Experts of a small language model.
Training: 620M tokens, 9914 steps.
Below are experts of layer 4 (counted from 0) of a mixture-of-experts language model. Rows are named router (the router's row for the expert), up (a neuron's input weights, with its number), down (a neuron's output weights, with its number) and show model dimensions 0-191. Each number is 500 + 25 x the weight over its row's rms, rounded and kept within 0 to 999. Numbers have three digits each.
Before each expert's rows: "comes after" lists some tokens at least twice as common just before its tokens as in all text; "mostly gets" lists some tokens that are sent to it at least half of the time. This comes from a sample of Wikipedia text that the model never trained on. Tokens count by the router's weight.

# expert 16
comes after: " the", "'", " for", "|", " World", " United"
mostly gets: " World", " League", " National", " Championship", " Cup", " International"
router:521479506496520535554530479488545516475523470507516502528510510465513477474466538481449502533541472500536483475498494485544528456470536529483534484538462495526508485481504487485482520496498506476497443482522548463508485476471509459513474523557554448506470514452501490477455491502515497470513497485486519471550530498525483510503525485500470528460479515488500518520511504478562510550514526471515473535540520486517489536541519499492499492461466513479472514498519488523472473496531519498476543494494529507528512491476468493510511482505483490494466491484514510526494501498452486499
up1:538501476538469508460514490475536425512521458523550508505492468517494511476504503481472484478494524459512519488493518516483509497464525508504507499462495515539480511485468551529497537457530473521545477504499521485510506483516495487468483496502516475524502505490465497491529505471571465525508514505568528476496532475533454477553515517482503471423479532517520529520487514466485490538543493474496449514503447504535470527500491510507524497490519497482481500510472492482474498484549535475544499501513508482483493510489469520541490521514540517498491480485495511495471527496486491504
down1:517461515485451561512457508512490478501553482497433500514505521518486478516501484522501454476489450478459498463533533458519524458515526527464504500463480520489501504489535444543527495456498444489533525517526490507501510486461495497492474445504498513471513482480532481495520525483517518509511486455511505526470503520483495497489501526503477495498520488491529497471533497517484494520473523507531519471518518522488482541515491521533485486521477516483531528519473518478477506531509518492545535545491542532498505496507493452532526485480456521524465500507504494546483512509561495536
up2:470495489502532488506503532495484499506494477466540528494498534456498513490544493501486506486505490505532490560482546519486524537587466485497540508541508503500508535495505491462470507548483534482547519488507531524507504482514510508501508516493490473487487510510519500490466497485469519500459459483437498505504540467458487503517481508508505494513512521523504512544533526487526436513512479483549513485532454487526487513526517502463471511500450501520477532537550549475500476485529511501505494514497526492516483517525486532527521437491452514534477501457490472494493504541472506494
down2:497490468506501492491500452445484569549489486511470489533522548479492505483496502499469487492494541528483494511485472527474544505482485472471480537518515526482496498511477516537505488512490482501497509501477468466465477548472513516517523476547530477507493494500457502520521526488505525476475501534486476519456498508504544461480513530512531506499498517487493506525469496457477496484506498474512500480499553499518533510489469495536562496489521555533465509522461491512480478501511546480477493561543498511522539465534442519452495497446534469492505523501483522518525494516529518504
up3:513462505473464493499509472456561468485510452446491480494501523500491536471503477501490487513521530449518506498512510556546526509489501491524463505501472492478546475508501466486501501452539494472493498534505545494512479472491536499545462468538472479478509522503486491515528435519526523492541490495490473482515515506490500515485507518484449534500495475507495490505487493497498519531521503499540468521480466548481476492522494495487502531495461490529494520528469531515451470486517519473568483521484503481509532485486538500477483471486557500510523504455505516562501529527496529487
down3:523517467470517491489508523477471516502480525511533448475471532495518516477499522498472509446475568513470510523481496536485448500496471532463503521503514529483503501501535512520504508536529506467470461523483506452505498510523459457501511520501529468515524506526469509505539493522488462508436517488514444507501452517466483477488505524512498460485476558529552504495493459469500476477484493537565513477518496488488502461531497506470482486526517500534499522499468507501488552527498497475536487505486520479457476454539503488486497523483520507482497476524512533530506494475473517485
up4:522519551522513519464505504493505514524472482505465528467528449539497474489494488482480507466513505487485476515514526470493490475491489536469518511509479502487526484520517506507512535482530533493486452526532441479476535526501469517487539509552488474478501539494472482511491494492495440476481510509538488528489522517450485518521496495564514512533504520493498469466527495477510491490489512516520476541546496540506543508502541497481475470459522533504495519489503505543546529512493502470511530518550496469525466470532513476526489473531470484519541505483471465532502501519429484491
down4:483512470504497503484495526491488490491574530502501504475492439468488467481509488447493540487523482504472510514528515476467519497497516521560510509508502487498490530483499502499517491471480511498466526527488533526485497498466518486503504543539470461478534502489467511494474544559521506507510497492532511518557546500475530488537469511519519493520466478500506527520505430488518481480443484512489548483464499456519456533523539521492548491487492509466491485527481513485499506506520463523495520486481526482513518477525487504490511429507476514520483559516465470519510467489499520472
up5:518469479556515486536500500506520496486492489453514535504505512519497497459505467481427516529453490485502520485506501510475489468453475482515512523454518508492518449486513561502493476463483466490514478532487493531468488470485531506510497501520524494474523536492507510456469466535538508551522498512525487470513554536476517458480538486463483472461433545485513525498515498525501554518536480463483490524488497481536469508520512494511506481501513465528476466503524514500453512504508488526472520518505482496471531495491475500476490494543527505496484517503515491507536523509497449537
down5:495520513463475451559487481514514505482499539485505498497475481480475509492525515490477481501504496451515544561445484536463480523525497508479500480511538503522520503489472491488509489511475493519488490510469451505500470536473484529513479514478465529525484493546470507492547478474501526506481483487476501496478496447487535476529507508501466506486542542515474465543457464508547511475486494466509489527520490509513547465471487496499481516520519484539521425501473493518489481503477491458505511529512493482541527455461526446487538507514519515472525483488483528451500519491524515501
up6:492523493526491513506510464452507533505508484520525520504482526551420472507498479488502515505502503478504508523546565481522525486511473485469509496464467529488507460535547523504550467532529496471472470481513464483519506526518540513495483525473507491494503505487469484515480485472532474512483524481495472468491506518480478517501519500467562516505528518525508503501513486490538480502441534503502464468499501483441510472501464486525489477492475550537451490499510504513504522518476534481524501508539489476511539449525467518519477494502519499546502478472534486521511455543526496474
down6:471516483488500457509510501464540535471509549485478493551535468513482464522521491492487495504515499501529501442496488462490490533496470500478510532488498532495527546497507496510456503449498477515539488520495519547499476455504515473463483542499541494509512543448546500494465482510513551489493501497488506479516555475490496490509511521472444432471473482459503521440518523520477496496503467553502469504517498527514491494539501509437491497480482488472539500517503470501469497531489524502488489519522483525498503468495499525471503479525470505456480471502494469514543488529498501493
up7:514507480534516490479521454477490507486463468510540506485513530472502473484470487475498470472537544504491480511462549532486538486486531479467473513483449532541498497476447532504535498489504448526483499521490505492467510509487473551504519501476502493464507482515474483514470481529482492508511466442530460500515518527517507486516519476490431513465516503528486479475488485482502510520550510484461516503486474513535465549487510509506543478496502528469447515465493537528453464473530538494512539510503500496486486522491513535491494530473529530535498501463510474484494494530497471470
down7:512500499505464506460456537508493480470504475509460528497491512493474582499469501494492450490498533520512470521500503522508504482530470512480464544468472549502499506491493507515507443509502485456539481456514482538545523507476508513493481489488507483529508479475539489493496512496499512489517471500504507484460500515533527487469473501558515460494509515468531490486483477509505512486498521500539476455478440536496531491478533500509464539512490491451503538532491507448459466459474502542551526490499504486495504515496531515504517451485493484479490502526506549464490486482540484540
up8:467514493497553485483504483503513523474527459477491475547491500499556479519500500486477478526491504480504505518506506501520539509530501503522493458527461484472476514491520488452536502476489509497512502482479499482503476545515505468540497482494525473479462436525456466513478505505495515520486540479469495523531481520487480519491507478464478511515524492513508535511453520499484508524551517510506513540442485507548497495458516476515500509468542516548480492493529476518521476482515505533494536492539507492525457463536444494448445475490520491513480515487529517515529530525469567509
down8:476469546491489519501468462495503488504498512452518505551497516513496499522484489523509497493490509490505490495482507494469530560510485473437470478453543533482453522490505561521442449498455495514479514456513508487507459552459500518504489549466478516497478482490482498481486510515528497513493529516485499501489506493499511498457476501499560475515516541503492456469515451541521491474508539514511514503493510478515527507477486528495510499515461495482468473498505524500507486524487494526467497481456484489519492501498510524492486497516494559485435499478470475527456505487546435518

# expert 31
comes after: "-", "|", "'", "C", " P", "S"
mostly gets: " His", " As", "See", " Preced", " per", " Succeed"
router:513516482505496527480481463541498466448510458470481521503523459511466522522499521501489517448557513466508494464491536509502521516504479498504526521479522528545484478452479501530520513528502540476501479503516504508466458500492529457553474481523506476540458481490504475468481471518503457442466529447516498547513519511498526499492518490543515482490461479546496478491520486470560517523534459498496498495527511473514465494496489537485486444460485464492509485481476490484510489513499517494520471515546511465462484464533537521527516494478490526493503491521501475499515514491499490518
up7:513535524520481486503490493536468513506492494532518523485489511495509514478496528491436525506533522487508495509519521529503511516501504487502518480500512472498496497443519483456535497511547492493498526445505554509510508464497487476498496504478504490435503433470534442424479489525536499499485502478455488461531493492532506529529521534459550509496515459478526498514499493497506498533533492487514473497534491517451515497486536505534517476469484481484516496528497527482526525501506519512450532484501467464463506515493491512516520516436507550544466460461499472477507513514491518511
down7:501534470482515494515499514498490507466511496499516483501478487500494514523477503484497438503483484515489534505489525489518520519507502508503513486498509463519488493484509494515542530478516502514450534532534465526517489513542459509509459502454506492476541488537463522582516465522551533442533494552546515527487526498509494529548514527505526523488453500518486488537508532458497508502484478481474503456471524488517503470456540466528523493528520518497513498535478488494505452506503507542527510484538524492487471504500488487500536549517505523504515563450526511507474482473535486523
up8:531519495511475493531517489511465478502513478455522512504569551503495483456525522502451452490513505475494489508514515499510508457513530481498514520517429484536474508515509526523469490484469536512498484483518532500507420485476494510532446487516511472517481519544520515520495479490496503529533510534462492559507537491494508514501488559519506471482499471471521512515501532466518542523497472468487498470521475537488480530492516528480468477459501513531496522538465465473507519502528524491510491482535516472515550505507499471483502538492482479543516475468498532484462491481495479499
down8:504510508470490509478503513441444489488501466515527461505474516482477475457496509514517550476480511493444514489473481561471503512542511527528482475500498482506505477514487511514493530481487473566490492476475501531479506515509482510547526504507484493496492452503450538507512539514494497540541497503485494510499494513479488432527500505567548502466521491450474500489497529489466531507485502488507509518511568497517505515484453506470510493480553468490528515505505516503490472525511507489473506507487513511492533537474496519486485487523522471519471487490559493438475490550493518525
up9:503561473483456495495498518498502476474538533522556472498478510481513443541533503495521471487481525509493518533501486470503476494477516538482492548480508502535508483481448499526534522505489501485493470503523491503492500511496489517505506506491481490518462522527509523511482518497522487500522501473526530526510511449510462504545494476504521508487477494534504524533496467508505491458541535512483475540470511534552487470481532532490506485544490542562524493507516457470484484499508507517517467511490500510570516506491509427537519523494482488486530433503532509511460518505492477448
down9:518511473530500491503524472514521542472491583511478496488519533484461475531487459470492515518506530507534505598480517537483469524480535493544485492463524482523550508489495518510432503503540478488496513482528514492446495515463485489500474501504447507520475487500471521478503509478498507469490491519490503518509475472521488496541481498489519468526506512493482520503469446491488474510524460483528484491521521463535485490491502468513508516472521506495478452518502517503495500480491471517471501466465496520507432512484546501476524543515512479495525489465489522472527463507452504496
up10:461509529489471502535507499488492480441480479451467517527509504523493460525523492476520490517542505487529477478521526510489527540508495468466487539480496537483479505487473520486498462483520531434523486494504514492511480517478520487536467507520513513540493455494488494495491538509481495511456521485483517457521507484495518525538498475503503508494534534523476540467481503471486512523491489499464518502515480487496506484517475561502515486465515527497493444546526507509517485532514531551520480478513518497482521495518528467517487490536450532561566491470563469538490477498476487496
down10:527450498498486489515503467454499504500490475508464508484549482506448508517516485538522486526512479478518481417457483490516505508534507516502428478532466502527469519529520529523487476483499498517482509484502514499445530527513518528464530474456495527509482530481515509462544505497505485487514536525536550515504514509510492497452522504503492532458490501502522519527475520518475444509514533493491531518531520486505530505518508483527512535506496484509515492466486455466476504490524500543483530510521505496506553506490453515463512496496466537525464489510514517537484455517549525476
up11:492521499523493507472505501488524531495530503468460520494481494508492530530511502506506517544518515507534439492497511520470509486473458519497488492488486593475517467470477454501459465505537508469539463456502533496514485504507473522481472500524506489464482498471475471519473537517524458513534480509475475524448480520476541535469468504474473472495488523469494494499478515494502529512504488533509535470532503504531507501572495509530503475472535509555520519500522488503517494508491531489489522472468538503479475482507499457511529448533525521500517513530495523472497469491540522538
down11:514543536455494498499479522493499483556505480499536551527466489514492546558532512515506484496497523533523463531466535535525517513511526521555515507491507510537447515499512506461473508506528486501477474498529514488499530525528472486511522440519475483440546525457487504469494475529513475498478503463494457506498455493480494543500523483495509476487541519515465511520534492497529502514488490494511476437460479496481497466517516470489497519535509502512461475491432496477490518467489473485478520468501508512505482484549505507500506485509486512491499511521516519473467452457515484513
up12:513518506531477482505529473488489493463496457456556494513509471508457490522483524541504515495462498493492453534492512523474505544500479519476494507495473554460482511506492500539528512476496493499488516451552492442521500482493498475491491545529482517503482511486524495444462469497552477480515516472468517492537441487490492531489509446451503485488488500502491466484499480490482563506510527472502524490490492463486525480493516491488506515509493496514519475488496510464480517440487538536477488503538471501473499481516475512469478502482532498534544487504560461466482518523463471494
down12:522512491475461483482488490494498517515528511458539505570496498507542512544500472487476497494485521502509530449471461528493534517475488507502461499492517491496513520458491527464491514518489492526512495526538527516466511503532519514492493525485532504537517494517485534494512448497510509528520505500493522495537493510506489533507454491446469507522497505490497520482525490492526483513493522469457522505474508506489489501509458506491514477524451536497527544550504494497531449462507481453500545511539531494517501490511474528552482429505541522523530481467477552524540455502520453527
up13:524499505515486488544521465524476517487523489505498511482509480508490484494520469481498471490511495519515502516520501490493483546521503470527546523471453562505506524487509484526476489462492455475450508471483477421536480494465474481510481551478510511538480510529462487510465472519521511500469524428503532495514560482520514519523504489496529539494487517477476491456492502480543495506504483533520467490489473510487468503526513563478501510506507500521490487536494502451495532481510510491481495489544465491513469490496521462533506459502442532475521538487528509512483495545473498541
down13:482530561505508498522486460517509426489510486537469522519493469521505482474486520544509506493493504546512523472479467469518460536477505510464520542521531514457469523492485533485499517488497475509512511491520458545527497496507443479500512494498526505514506473462489513486515515552505518530501533490500500506509559512538468528475502519496501468512526533537565481487542510490511502511503543478528528534505460481476509571458484489513458502513508477547530504447537502480513492526507519538511489503497467514457447492498500524498493472504505507499497502493499507477483486473491515537
up14:513489522515461516521511482530480567522516515481471541463535485491539456475471534522496515466543515478522498488507498504494472516529483506484459509495541537499513486493482491494528493497489476520519502430540548517458501522516526483504504487508488466525491540505467489512455500505491496526481521508499463451518536472489464494543524490491509446468490516483487493539513493484479528517523473458516449536511479450539495514481464507477493523495496557505500457494495545514501537477505519530542518517525474483515507474502509536478515479489505465520481467491539495547503522513472497523
down14:508527560508525514540475475482498522501483558481488517518542531450521498492499470466467494519466499527523479491497523419503518492498480483536510488512488555498484511499510487484491474485497487519516490455515525515489517477540502499411499535478517481506497532469499488476518492493483498522499509500488540444507486475532506474523509499509486468515496484504499503445479512519445516511516459462536523478474554485501494509481522491489503511440480509475516527469505495512412518512510487501531508513513476501531511468539511507501498501521474446492500506509477458486499459482497518495

# expert 1
comes after: " a", " the", " in", " of", " an", " his"
mostly gets: " this", "The", " This", " the", " another", " a"
router:479479474490469496483515531508481508481538449480469518542484509479516473518473537507474508506537494472514501473511491495489499489468539517484535484478464505500510471450507497506518457510513493522528469494489528482483460508448521458494462492522491472502470534507524504518436487506557501494483475470546473481522537512505502509506510517504486533468448505472531538511499531468527528492501481507457484516514510454502480467483536525430501508472477508481478471516485489494483513504538485484467550484516524488520497459489458506521496547529513506498520476533490491578518515537489486505
up7:525499530496509498517515490480494478485511491523517476494497523502512497460464486524455489500489524514500515510525522519505476490466502482515493514521500506503501513492504504432503517567530480479538508522561505512557492503461499518478468493489466464507487529536547515475558500499488471560562497486478497479460496511520539471554497514540519538521496541495522514541509518468534529466503506470456515514466507511492485522462491528525536457484447525472488518523473477527516476513511498523461484484487509487487479419503520497515531496502488477510491530515520495479496510458525492495
down7:456484468528469459471511488512520471491514500495489531523508480499500469524480482447493492492535554468461498504457466506468494493515514498535530486458517500505521478522497510514508509504480505486486470487514536491458499548479523486493484501520478491545527507503483466512512533498538473465490498533464511469525482493497501457504512532505501487448479479493474498507474477503525497465457498485549476509497495495501513529545434501470555517489459472465503539548474513539468471454445501490515491502533552479548469539494479491545527513468510470492476496505509494523504533503506501508
up8:528514492527434524499554477460502498465533470534498496492493499502483477490523487527536527522500456503506522526535487507539495526492511518512477483485481505481502478489511511469519495506494529453512483455499505494497494519510446498569483460484490505505491481484448535487449493512449531468502505507468512478516514447537510520495502513507521526517525528508551510508528522515495499485515497518487525562502473514521492444465513485503536536499492535478530522445497513527522508503508521504506503490511556492530487488477492417477478500468513495508484490502484567530533516503470506496
down8:493535525511530489471459464476460523507535463497480522484514502489473460524523485492524495514510514480487477491524421511489474512495507457528503498492467480543490491504497552494502516510496501535474538513531520487462497493508510505514486542521465518507494521464508503512452481472459499482495458539468513493509519510505476508464482502493516539503501512473470461469476533511504511509518527471464526515516530492533468537476511518492482469546493506504518538438444525479513513528510510485507506497463490461534488516514477570528450460518484477525459480510501464514495504526478463530
up9:495547541513494482507479509539477461537502503524489497513487533484508445494480525514522518481543531529504528499495484523513532526528485464483509493482516503489503522505498482534484470490498503485517556477543500451465487475495485540538505440500474509472493469504539456485471484452541496481533539484506517511528506508535539472460572502465487466509461470494503496490525461509520530535502485517506514481468495480467489515497515523451539506518477494481468523555481472499519505487503481480475470443537557467475492475482485489484521474481492507505506492528484487495475498531499485514
down9:464464496495509530444506451524502523559497503503533514501499506529501479530508506506541473466489522507494524574500505514485541479490451526474479530488537517502505526475426484489459503505504502501505504511549493496478508512492505516486495483488478487479482533555468500441506450463473550501495464470505500525472526477506530510519516514495521515505532489534510534515504520493477500526557491499512549482487560464469485478487506509516504507454458482476479531521476519466484456481511447522546476509484493480505512508474483496505531514510508481499522515479469482494472496512493465483
up10:522528533469484485533516521502465508498504491476544500556495503494508512495474492457484527502524509502486431485511520499508504506467489518495531538530530491515496509512482488481487481513562498472499495548514523506480495468515479500501483452500495477477501510541497504451535458543533523523475466492514485523460544467539459450500567518494541482471495530525535498490514552464511494435537500500501513516475492481503449484505513503467476508491477492480501464437495471487526491502559531485484510531481472477491520463489505497504532471538523489500486477496528497487511515506477512510
down10:546461459502498475511527420483464462504526523452481491552479492510513481492464531520510489489483498504515488493488489486520500489506515500482533524512493526500530491534552530479488478483498495520494496509501481467531490486502541490484514471468458488490523514568516502463533517472503476489520503465485493483461511500504502510516476505488493517509492466501536561552521514515491481467468494521517469534512491523509505498496525525513517523525548495474495470448443489482486482504522504469467541451521532488450477521501530464497481480482474493484512502440513448505504521518516551522
up11:541538510498492499475494491482525503495514465458510493472489472499446489517475505487501484511500463474503530489449539514523505502503484515458510516506507495585521492534520481518531514521495474521499491503512509519483513493526478528515504447536509513529494501508461487498494459522552497521508531507488520483507510496483502513506513547496494509497459495479512483491573523453505541474510489476513474471439492464475502490528484534507533486498507518487463485478489481508522540483573506490519523515536528511488474454505520469508473502496491579551513456500501526505507528467449475503
down11:499487488470530508539478494510484539494507482493503478455502483532506514510509436534510474479499457532474498460474510480543488454478501503512522474512473531459462505568483513527528503541514495494507542538487493512448516488459497522471521504532521473451472494501489456471496497480482513487504500529559521472517499466526498527446489547499500505444507480504497542465498499492485482497433539528445519507527510491474475485496480509505481503491490499520513466469522483450502514467505489503507494522533521468469521515515493486523457490495499527522478499468493516524534534490481491470
up12:523490516483417482485479529543470482507476468503481527486522503521516501496494476507549511489537476516513504475483507486505543502542525520477531480517490459537506476498465490510488488492465457493501480543497478498477523516481454526489512515519531469471504455492507486463483496486540498505500486478496494496496504482485449488490535493549461496502493518532519514495490547442508488531490493507469555509500489483443483522441527521498543463535520484546482519492489473489537502469476492495518488541568468499486498470511495515576500492510545501502490488502524494525477481517492493502
down12:485485515511479493474510514441507495501487532499495496468475530514502495464489561487561472510493499509494490486449493523485495490481454537461506499535502460481485524503506512523478523519506517491515536514526471495487514526534496516508538507466506482513480493487476512487534499494480525532521512505520466534449491517518494547474542505526501437418519523494513500522496508473549478514482513528477526481451502536502496526545545464516506480528463484516475499493500498516481471456493528500508518512521486536505468486580486473557531534507516529493508521483536495493517480483503530510
up13:446528459482505527494519511453481548475546509525490488495489472495488483519493491466497537498495444499534449504467465496527537503487453526490526509515488542479461456502488454474515496489526478506510511533520537495507519493453492461495507499484499488517482514558520480476501499472562512482498451503493504481503477528496526504481499455487476474507489536482479501456507494464514544525452495520481492458485476544496489472531480475485492474494523523488531509477504536520489477493478502518486468498531540474486540498518540496475546510483492484524524536526507467548497507516527516540
down13:472528522535537538515485507484517482492497482484473493488509519491536512516507458514494473516468475486536466419438533490535509505496487500506557480501488496460452520476526504500464487506501498487503493469517517526482516479488487525507470499463488493507488506537479549466495487532519501471503486462528539489523510511452489513451471508484535498519497484496470472515478527528499462465518521476515490492523515493508511471450559493483503561442479477513529539489535523502490524512473514504450505513521501483495528515526500523498510508543489439498478548491469495506472466462498501500
up14:488511529479486478515521510502527529462497509453475496436471525509540511474496520506477490463527494502524485474484447554504546537495497480519492520463493481522519496509507533511460484469488526498515505466457532544474521481510480495509582519516502482495484516504493508450506501504504552476523545476505547476499494512472495518515557466538499497481519465543534498516488506445508539510528516479489532483526538497480488515496541526489504501492498462503516483489530468517475478441504487525430496484536468505513501479513490517489501455513521489503500523510468492481481489531501488520
down14:484494533476500469548479502488510518513511467495500467474507569499535497511523537512488461460475484510527489451493496492533508452491460499507521526496504504546494520502488528507490454543524477528540441463469533484525479469497497533540475499500532493515515470510532532479454508526458516533551482515461506497478497466508455481461490494500505479519487485495487501488483468455507507512486492453508522475478507492500488487500503500493525510508475468512481464517523465486497502462511526497434462478505474500483494483514490469517449465499487461478503555499521540493457510476460511500

# expert 13
comes after: "\n", " with", " on", "|", " at", " by"
mostly gets: " all", " an", "/", " such", " these", " any"
router:475504490522540532533509443478507511440525457506504536546528513518525491490510510512439480501498445495520517467466503489511492487511509492508527507498541506512517446470491512521481507464543511513530495490510514483520511499439514502524477518543527504497491501507490466486465492474578537477499481500495512486500515517483493493528551485471528501461475479472517492511490527463533519497493504442496506530502552474532502486485502493448475501481502507494510505507509489505529496539503538477474512523513504458476494468499481569564499460481522511529503470491501527476473485471505518533
up10:486550520499468523495510514537482503486497505511519534489499461527509492442533486487541486520509485527532501510477471508467522512536471493512503486497535499472485448473457479488464522500485514474506508467535464483490512519468493503476497488526523476471487522494491477437449473489561470470516519496512497479484448507504519497498543514467496506529501502516521486472535505482531510511475515493512494472483504531490568552479486482525495544485485510486500504516525499473527521499490497548451513496538506471436493487488488461529456506485517524449497512475509461531466514532528549506
down10:478551498498514550476465483451490494518458496518516506488495462506474535497537491483532484486451476510503499492496503492507508509528480541492512533500458487500508469483495516474476492505503473475494538478479551497466479489522491516492448507476493506496546487446496508503520517504486497484533461507438479491530460520502518480527472492507490486482485512516475525471491489530486538496536462508514516513484492494532521501520496510516511438488501536486491507528518486500497523553516490518420504508511541503478450484470494492480471505510434467472457535531529479464497549501531490449
up11:533509491536509507477520447448476505519466516490484491470503501535522516483514510481493500471542460473516530498508522532467464522495475491484542540557494527469491480496485501520511538516512506442526492477486504509527488507467524509538481497483539516529500486519509512520521468467540521508491509515476468495523558519482514517499536481451485545516503542447503511493503493484515469501478478474485490535492453499519471498533484484445474524470526506477491474514469524528556504512536478520465484519491512513487502498498487518465526507456484491546491509496560440479481498542515488496
down11:480448480463508481513468513486505479555502457484484520530476544528481529517530468488481531466488510476494515468516520479504466454485491515526464469482479519498505555480471515515499476506457460491500506523526510518457507531488497519479488516466471478527500493501478496510455511501504500478455516489480491474511441495480500510464541512511522490463522446498493500523518487496529463482480496509506537494464515478535533479519521490519495457462469525487567521537535524450497460570507461488449522539522519501522496475507508495476486505510460521492486472486486500490509511494514475478
up12:549486551494481487496492488498523514458514485506522507481495502511473508488487435500473461467501455456546493509523523483483486459534478492484540503518517510496465494480506510477486508518508534480503469526511469489492499510509533447465481524479506459493522505515512514472522499468544498473488515485502514473482511463495446463514493484463522490514489476472576532523504519454537512516533547493505502499490483484512484495497465524513500484513488536469465480532551506497521507526537507512498519508447466498521532527516502460534472540498475501552540481482441489505485548478489502518
down12:537480518528502546493478527480501496543498542502500489490490511506486443526530473426541496474531485495547550486500506511472515526476495511491445481492513510518478461490485497544484499499555532499501486472492505536480513525536542485534537523503498444512537542498500501523495498497464547506500504510443482488488527473505506518508457521490487502516484497493522531498495506518484526483525492462536518456478547473518468494481486493496509530484451479461501506491492486521503493490536503550484529508498498466529516536493498511530471572494500532535512512476507518505484452492462478489
up13:522483534451516512517503491500540534476537503509525502506527489465479532453491487514486502544479556520498513495526523511500487496502526492501491500483500518448501483497470518503454483525445503519512452479488513511517511500500516510522486537526478450452496534485499485459503476514477497464441492490443518457512507556511530526505509450526510498474511457504488489493473503486538484516489501474498502474500517556492517511515476518467491550508445528474520436514473506501462468478506514512515474460525473516501514493452501498484497527503491505523505441506499525497463541463485507534
down13:519489503503478502500472509450491504488500511470498481459440528494530473533495452476475478444520485473493545481496527545485463521518494500474501482528532502468507516509490524528502522522507544509483478462518498481539516540494497510537526489504500472517449484486505492503517536445515522510516491478490429473479505532511461558474497500511552514516482544479500468481514501455514483481535505486463512469509484495501495518487480483466462488472472483486521462439536482473510539503482510495553525500456496508483479532511463515483481507527534488495487524496496488523449505483511515531
up14:484521491473491536514522502500520563515519473499506480511520551538492495494499483482480469479532519471528472481492491526490559532475518506481523515490512496504502499515459511491482464520512544519484498512556483490507498498483487523500484476471468519494485540473522520527496452459539564530517516502518468507507532501460511482514540489504481542483512504514507511504459515530547549456516504521491508480466517506512533454527512495458462486495529493525546472518526519456490522522502478524522521485521553523523506464508514449488445495492527531526463512523457518506501511482461521477
down14:488504478501488475493491494475485454504484471505498526528494502517481537500495548524502469511510477489507488536495450563466480453458494522498502510471527533514457530453504463528506504519470468479537480483505503508544528527504478487493530500478485529514487431538466470522491493524475475490503483494517515493503459486484527519538464457516512477541497490524472466552493515541508480484512523491497509509503505481485516520488495466525445503509517508524501514482520537472515481459438513485468489523465516498487479499497494472482493496539478440479483497491512461441520510506525560522
up15:552537471492498500489528514464519473443542466484524533525511516530516496462492515517487529523509477503521491482463508536489539460484477534465541499493514475472522517503557496488499516523431498498498488525481503480489469505497487494509514512515524451502493502527448514505499452511551547501507547503548516532508481531480525452486495510495532476488495547469525478483495531481507515506515499474523536502502523494502459521539527527492534520507490520497499459509500496517580465496522501510536503534491513479482498500507486483579527512471519480499512503495487515503481530467518504470
down15:512492518453471476485508493502480507517525516480474474521528536517467539487537487493462498512467508484515472549488486475481525477488492517528541515506488474539462532524531465481495464496496456497482510512495536498497477454491549499519533444508514496498551496524530504487537510501510485454512532461469535512527454504443544488480496531485475507507489480519523517453501503517494494515502514471495529514490497517504460477489505463498489454549492448471507479476493484461487491480515487473486476526523499537495489517516520458442472473556525494530483469485480492512489485493552530522
up16:507517488526507515531479466499508504471493465509485526516502492536500481489503436506497489524496504448501519542486538472502473490507550514520561477493520478475554471502517521445485504504465462499539508486513474503475538513506477510515473487536534425465468509446516488397537443476509473502503477502517480499531465505501520462513497498471546505496486508500501474511485514491514511520502519506530514487458489492479531479520491519487560474505498531516480548509545501526458495476492523509504535497488497496491489490490485497516500504518482538499495454474494499516511498532491520476
down16:474485476513482487507525451459531467441466486466539491506509480503448511548502528493501534506509553495457506546496496531529514496551528505496483473484480453512513480492485522494460541536512485552505478542468484541503475438478520490515520523444487488506465528529505498498517472526490501462497466498484480522508512457460487472496474539511476527513513517517523497519534524522492533517507492516457520514488487489492483487507536497459507508520493489505500455521539485502486548475467505540511471491508502511525499514504514483467559489521494450524491504528468525473494511489478493486
up17:523480521511521487533475497540460479476504435521485541538508487511483493543551479473532474526515516489541519496493515517552495504477518502487509478476511526514467519462482513508521489510483513456459493486492521494488501517467499470499522512470535512515502496508491518468541511505547489454500463500459527455492527556486531486469495497484490518498491557511503529505521483487523519496495520449509472469507483478495500523489505509472470460465511544496474519458504457520507435503572469507517495495497484472494523481498531463525487474549488508490509446498536535507499479488509535522
down17:495494537497512472531520530455539513494461507505484509518499504516493530501483528500486529514505480506522512462512475489513492545469515528446495513534484512459502483465503524539501428490497509517567506467493510502522483507515499495502507485474523469509502482514510530486498476527485532493499495514471486510486526472513508500448464481478466501472422505537499510510484464503478508499536531518491493527520493547508538508490480557505501447502487498555492511487486438437467540495488521501505460453500501549528500452501479457479524517508499516489501470468515475488499456476490528484